Experts of a small language model.
Size: vocabulary 12287, 52.3M parameters.
Experts: 64 experts in each of 13 layers, 96 SwiGLU neurons an expert, 2 picks a token.
Training: a variant of Muon for the experts, 546M tokens.
Below are experts of layer 2 (counted from 0) of a mixture-of-experts language model. Rows are named router (the router's row for the expert), gate (a neuron's input weights, with its number), up (a neuron's input weights, with its number), down (a neuron's output weights, with its number) and show model dimensions 0-191. Each number is 128 + 32 x the weight over its row's rms, rounded and kept within 0 to 255. Numbers have three digits each.
Before each expert's rows: a language model's description of what the expert responds to. This comes from a sample of Wikipedia text that the model never trained on.

# expert 49
What it handles: Cell separators ending table rows, the particle up after verbs (put up, got up), and bytes of non-Latin scripts like Thai or Japanese.
router:082164169075072120174134159084093112076076091139103111122152134128092099140115076099146106091073182126098088134159163126062181149088110132169114140120180090116102144117135118175178120123138097090096169073159145145132158076120088099148109086132096106115187129147118129142078141172133148138113175166122145151095114153152144112158118130095147139124113103101093171118136181104162101085090160149120170152176120147107170168145190098150137079143146102130142166152154211050065131193098087175129122135099101097128078088173109105083093122129111174088130112093141159157170166106172127173
gate1:107068128111123118090177145119116118163144147069096173180162156138157106092180144139136131079126083111164103110113097106113141106147165170141124147141170165028099142124090113113108132121147123103158138124127085069163152197151127142156093092140187080132180160148111145096139166145139159139129098120142132106118150175084098052107106142118125141147086104120067173129116110136113077091124101163162130104148153050098092160067194122054066176152136165165087140177130156112067171168091110060168079118139168116129120137120141151153124107131114081131159194120115111112135096137132087175
up1:142143141099141085142124160125159186128136104052151146111127149165171134186097127047078133182112093148146115142116151097088089144102113137170135194159156097110103094170105151168073143059109179076088066093165157145100122171154114107119082166141136155186145147156138124079084144113158101143126161117113110085099148132088155080117154114077143111128092177170108159125217129128126081137153121128131142163112151083114052148083117154117142138163092098156156121120109091126098079148127116137127130160129145079030112156099149105130171184150173116140164126133101175092170136149128191162
down1:079182145164142173120137131095131147092075062156140113205198124154110075113120131077100189126154139121188146157215122083148103114123127160179169163093152102106109097110140120124100143115101139117136050101142137184149179138109171092071104132125067141162199157143102213102092122124107154123136136111143149087106149122156066091084091108081145145145166125128128138149151099105142134154135103137133183128131080138110128130128118100140121093118092083086087182173088069131100128115172144159206118097130125138163108074134142108157098130131105150122144113091157047145183146089116116138

# expert 21
What it handles: Lone capital letter starting a split proper noun or acronym, often at line start or after a bracket: B(rummer), N(airobi), G(NIS).
router:137061139138115140145096132128165117107134135086146154121112102081193142100161093143130162169119166124124193162107112144138112123130127169048080116121088147116121153089128162147026099094136137168137133085135125094119167134134123164102143195156155150101084156099089115114124194162141162140132055076121148107133159117088132149131152120128163152158095193172084126147142072070109127101164090153139085113131153150095061108133146149148068105104076102069131099103131099129121073115187171122154171125149159063074138123072157190101121080154150151169160174159114171111155126152087170145
gate1:122092142091163162167091101155126140112108150165120065122162121119101096075085090102065090121130131109082105135088135130093116038093088197137132129107135116110110169127183136139158117099135164071073094118178085124132152144154157108102108108088139060150076191088119101106130149063127084172164037146110174124110178126065084097107186152139165124147170149137155106150130125071133153145056163114123129089109106091163163106123185152133144134136117096121070174127123117155135180125171137158154157095165137087144162141090156117101148116141141181094118155106118156099082087150169164113
up1:093186147186122136162109103098160129120222094140191170131091148183130118142094086046163104154082096140172171157134105152150166144109130125097131131130167132125123113125116095126166148114137072141123163131185134128077093150122113088116114117170158121074166094161166115132145059113084159061150090120123153161090125087104222126113052139140122152084094118112130137100135179184068159132167076135148149196175157140101160159122175069137161104135071119167146107126124099121114139157056187124095128117118132127135085149188162146122116150184132154123146096129151119142093119150101141122
down1:158105195113164117158090119177163132144207103126199140104093070153110155115151106120117063108096100105226135112153114154110112086157122151095122120152144131142135155109116191134085088157133121075163109127092133119141101201192117114072093175087165179157101130137150153124115120108079166126123105107152083103133127132191132101097151085131106116113075184171128148097092121135187207128161126172150136143057079093133140176155196095137158148131122133122184150165146121174141127111172122108114139132172125121110177114116132123162130157159153138124183110119133125161192110174192162135

# expert 13
What it handles: Single digits inside multi-digit numbers in tables, coordinates, vote counts and measurements, such as the 8 in 4568 or 2,398.
router:176088048123113099145075141136134140144214156111155137129136142139103181102187185157043115126132116210140084087125112133099156157126116154104156132203094150109121083162071178148116168133141132162199100167076143115153117116124162203151079114190130119159068118119119119116134155103071137128126134083139109158146139165153087137130073192195106180169166117129138076117142114129163190091111134100140123109140104083133143163110142132130173108076137129115152140122110106193102124076076086144132149148121123156102167167124135151185170062151165117123105136128139112098118097133108140130
gate1:131196168137140152154105124104098151122193102106117191155112081213127152091171168135114099152137105181057146076145098116145113145146147157094175140158148091110085067127120124073116111120109152136153129111102128073127113126163157121102188092079170196112143121093117106140098156172109138139108065156115160121183162122136079090140130112149100122170180160108095115131111091110128168077162141106132142182179175156109060062090083119150120083123100101134145152120136066155112168193142168125171090086117117110123175165112133161107117140109068092150142085125096107157131140175144102062
up1:086112082113100132106184104119151136113091176117135120109124161094136096168132102147140152088164189114168076201118123108143115094151093079087115153152132144153137130108164142151137145091194149160150107146102105138057184125096087131161109156168100075178089127154088206101112154137143146124200115129131089161099103137132136200106122113141081094093155086115161169209120120131111102130052119111168079107090104104105241142149160142141093131073134141045095142125094172135130091133117156120161144174124141129079168094119157128174168109084124128151113131139162157122150152156107105085
down1:170074123123156138106134090166111095163159165144118144137103112073099145137154146101136192088107168176119141128101103134113137110088095096091103112151109110153131086094133105187112136159125138133143125183066081126161183114090086147102140158143112115165132093105179176090133159097136199164143127152200079183109132138160128152173123159149101104086117131185198118176112180146130128135032089088146107066083114175054120148108162217146150153072079147151101169167113132104148162148106170125143123070159121092094075148100104154153134137107103133138139146137106101140165110114081108154

# expert 63
What it handles: First digit of numbers, especially the 1 or 2 opening years like 1963 and 2016, in citations, birth dates and tables.
router:129127132135081103165137139095100181173088148132107064149117110161088130057118097087138112179106133075137143147102079136137080075185084158138091165104117138130073097185140110127112130113121130160124101084114150078074141161092162115071183154148153117178158122105089053102159163056151138164166132116139146159132127103155093165109110122066087075099070165179094134071117125080163180164121141120148102099136116078145082135148147101072138130124104151115086102156140167138177095155193137144082137063105152087129119075125105165132143123145118077124106157159119153167109074154110149090
gate1:153194133138091161122104106160109042086091127097099142149073220123133148098134155124127146111088098184106098146133093122099156130111119126116177190156130100140139120116174117164173108100232086101040132034124150108119125114128115152100184136145146092111098140099101150110102152142126085107088139181117093079155144081140095162116126156119157112141144172091117121111120120140160173083134146114160112144156165184029161113049078108070114119135111101110130104141145135094144125112134187163103134140134154147111145084100112139119116114132133136101122118170086084187104173134146063134
up1:127107085105139207164133152157157056162100109058094158134108106137083138107113127109126117088052108114148141214122141141075151095171168094109109165089139139162095126176117141155116087124137068119128113110116088120137139123132149126117103092138059138201136119147096095143141132095071109112107011120085110172158171063111133175170201113108133125110131158106143130138164160129164111147059145077120134156129121126129156160117111105134091150118118145141188076083118139137139150172140121156093116135113183092165192112122079142163110133149132177129144093104130087077072145180109088138
down1:127107156112116182129130068137177185133087139163148100171162175134163134128145080107170145129098083103085155095160109106140123121146123141190177126115110126144134082120129173091169110137144115136166077159115154111109148130157104120141174199085091099124146110167108089148145101168110133195121215152103163133104148140142132155192160139134081143190187109201255119061118135109162150127092116117132136104158155108121134115109117078166062095159085119193089203106100137111166122173140145106130170137087132109076137118079123142132120163098090100120166128160102120135101124151110136104

# expert 28
What it handles: Short vowel-led word pieces inside or ending ordinary words, such as er, or, es, al, in backer, scoreless, machetes.
router:135142095174178164132100099163149131118198175124165136129098072146127167158147133159112155115174116150093108118118080128113095146122137094093123079122124110183145154130114156125077109105056132173075154132165105119154114136091150124156103126130115173104089090106112120106098171137164100150148172144045150176133096092074080170096105093130168168130135143160124059104119180149108083153115059192110135163165085171147115154130099130074108090136149186089138100075078082086100161146085171133110097107187121101086159182144163049139154153143166143138148124122167093121061155139134117113
gate2:113098131142140110133118146119085083116156145146117189093111148123164085130071151101110108146168123126132124167139122111120093116179135104144044108143079127117180103120161102101124071114164152152109154141051111133075192201118123111101156111132171069138046115083144163114138119112143145180080168141115145127076121103174077113082131122153140045030112077088169197133113155117134101145132142175139124186093126128153084125079121141140090152132135045135100103128071123101094138103152126131133189184129167117121120138145187086138116144104108078149175117149123123138088190150120135116
up2:101189085115140096134146091107132109170127103138193114114152115177151042209150127183181168109151152123087077111142103111124080103073117140071149156150092119033165068112153143165171127133154120147163092097134131137113135126071134116132130157081118097159144103173082098084160157105106087133144119142121164120180117117085075101169159139092105167168124146148122070146150190098143145102087148157110125099156123120128087108075175100130204146109142197089124068075097141176131147096146155139126139105167146104109144135148093161132077077140139158102167111081156133174110120116171118141
down2:117103131143192147158121122119111126215098096160233086131099098085128158090102144097138122077063142123104182131133096124132131082160145154073163095076098140087131085137141141134101140116098115086141132107187094089120091100158112127115092153096190208138112116046132072129133136148148124183151146105128158133091144132083128137156112155128113174172140146150059105118085085053137180157183150110184161181093142105120113160103126152162098141147107119111110170101135164123122098124140137111150155123077137132144209141102137195128112186161112164146146124144088118104156113117121187168

# expert 53
What it handles: Early stem pieces inside Latinate words that take suffixes next, such as m-emor-able, alleg-ations, accept-ance, Pred-ecessor.
router:156116134114228188072089093174163168150129153132181173144095137160160142172116080183120138123137176225138159106146117080096141160136135133133125111143115120092128118111058088087083112145074117155104146153109102079132094138083113112169143135082139138149156116100176157119142087166061088161153113124111103094129139205140162128048168071168104109163116155136163128154119110140047114154106088120136145128103133105109113115135140155082183136116063122172148182157154129108133185064097138121122142155199139156129147158062136117154111135147159159134160141131149080149156152138110138148
gate2:105133084096093152083157096123181135147147126077146126173122125129149153089108130136135105133081110129150161101143178156154135187145115113165214110082107127116126119144130090098143051195062093115096159132122126108105169165084113118112176133114140102117135132105115168158094192132142124081105130052091146082167115098073169137086103155113093114103127120096067210136138097136150127124155096121159099130108112209207137123183133169110133093127095133149090190184089185128151185067140082115124172114100115126158137176097150093096102129149136162142116165132146168115157159147143108197
up2:111125130130080135106169151103169113116120174090066146126119073108052075150110085118059074146142132154110161113085114087125185178143130095134158129184137159115150146141118115095160120113135110133113116159164085135101163108077044108131134157122101148094183166106101048089119136134102081188119166090191166112160106185129093146130147208132145099109107124166126082147093131071163159078157127121110117086216143103096107119152106148124102186095178106172078136151146132130140112106099121134198169136186127065098149122140110112092136138100132155120137114086123166118156104111121067124
down2:191130128080084148123172175140136103090117156066143162200085098119085103130129165120093058149132162128134115108101141087149121173085158083110127120166160102139134160136156127158142139101091129105120185086148137090117159099143092106170151112103125135075154179183118149105157134111114152180161203161113103167138106201124147132168140129141132166144145166123154089131063122055094124115099122105122184112168164147102131103157111181136075171176136110192115126177149122129104109184176123111175136176233141072100162177141113115104104136108114086163129064121090124104100093154119141125

# expert 59
What it handles: Inner digits of years and numbers, especially the 9 in 19xx and 0 in 20xx, as in 1942, 2008.
router:133132143122168170099133165134148117100050076169089110098156145149109139132119076168146146085122137135116151146131127150146153097089121106155200143129109112133083149147169158113184131156149115066101100149156112120070113152073105150107147068087088133118204161148133125150144105142101180109145121163140146125094082192117140116105156130143095135100134133147155130208094111122177148185172149123144150109134177172124164186170142115077113176128084135116209146147123167153116118169143156207089137120111107022167120117158094160055122132152097169110099086082105179125122079095167144128
gate2:123123111107147120101188169109100110117117123132122087120121188076195067105170129165098179125123127131104154133138111157149131146103151107089103212127096148156126164143097119120128194128104184072080140154095106083109131146151168116068170109098162181182146146190168105103142148106138111120107160168105134108141083105117149153158191126181155178111142164111108093137112141106078110189130094132165116164132097121096066166142115094140185132133155150098114120136166155190159084132092158159169099140161096161095094089102160120181202156157161127149185149100090168183172068161132100127
up2:126090100145121098169104166154105086141119138181152136205099137145197082102150133151108183127159059136183148120105103187085162137059113127140140135142130136135105150154134134190117151059098086138144053072085153110128118157125098105116080122078123165144064181126215182146169030161194151140112106104115107120129070168085168125139154142110077184108130124133088103131149071122147098189118080129115127119101140163098116167149144131124142151132132152114128100153154136072109169141124098140107114091068138106122095098100119074111110151118168133105127156169112120113078130162157157102
down2:117126114089098145102100125174122089102161102111119148152133118156189145141138094124132102096126143052185111159118122126125121064126117141176180106116141118067133091128083192135155092161100111137147151179133160109130101076130140149080125106133150145108138126111087095104163112153132156114104148108094136114141093126097152045090180121144086161134093194161137108131116149112214117086123165114123183088130087185134092176112170154071130166131116099123153103106084162134197125078120151127180095099193114075224080087148132117065085081098190171133121112075161131122125095130130139167

# expert 42
What it handles: Word-initial consonant pieces like Cr, Pl, Br, Gl, R, G, l, mostly in genus and species names, e.g. Crateva, Pliocene.
router:126131141123138104134153174139110097095109114139170153136128186127126101132091052132091088134156197103120130129147128139073170097104088174114126104162138132085144104075095143134065236104123109101123203146093152112107145092130110140109094104138112118139144097129153083130104105133094134186127140103155132068145119086151109102131124135118082184169121183104186118152115135059070089134180140136154137128177101186127103093093114171124112114171069103166139122119123143080107072179140180116114141094189115045122152087146119165122140164197111140129168111085037104145151104153158123110
gate0:141089161126089095125113171179097133169136119106123163129079154118103134151103102174145077156150157099068102136099075112141116112163129130089135125173153150153134092140092142118076177077129147091132210121163101088120169120117118150135150087090150097136139160158108022146126116087148064157171147139145149183096105083085159096125165152081089156158147133107108108088120139102119113148195188157154123144173091167151201136118107171080138155173092065112122146101094081106141055117132127124172097100182102069136121101125146141118137150174132113102119154126094076149110132135055067105
up0:153107177070125129103126129109154123174094080092097165128118176195142186184192146078067132105149118126131137122108143146165113133156087182124140226166113153072055074109125164134146164040112136120090104170132115083097138125151094133116121136132173154095148106111141132112150099129103120145095071102161146131148136137145146143179124124141045109164069111163121197080115137159063116175133101149116156099126095162141121192078130104126111130116168152151120137099099178136107114183109142097135150168118138104097114152137148156098113103109173184189161183205122155107147129142142136121
down0:160139130070124132096106106100132126169115147165064142104104172163105176112162159127154153104125091105122121119081142140149097056114139096088169150111106140149160133117190153124174132105162134122106176113111127087117144136125116116050124109159147140074112112127126199134162120180088155114115147169136109175110101164166095204187174097133121178102104131128067146174161113196142213127072137140124159078147161130190127160129161116096099205151106129131116136147113154088105151094107162107127141147128106141131118102098178097140093083054097215105136100151106175074156135085190150138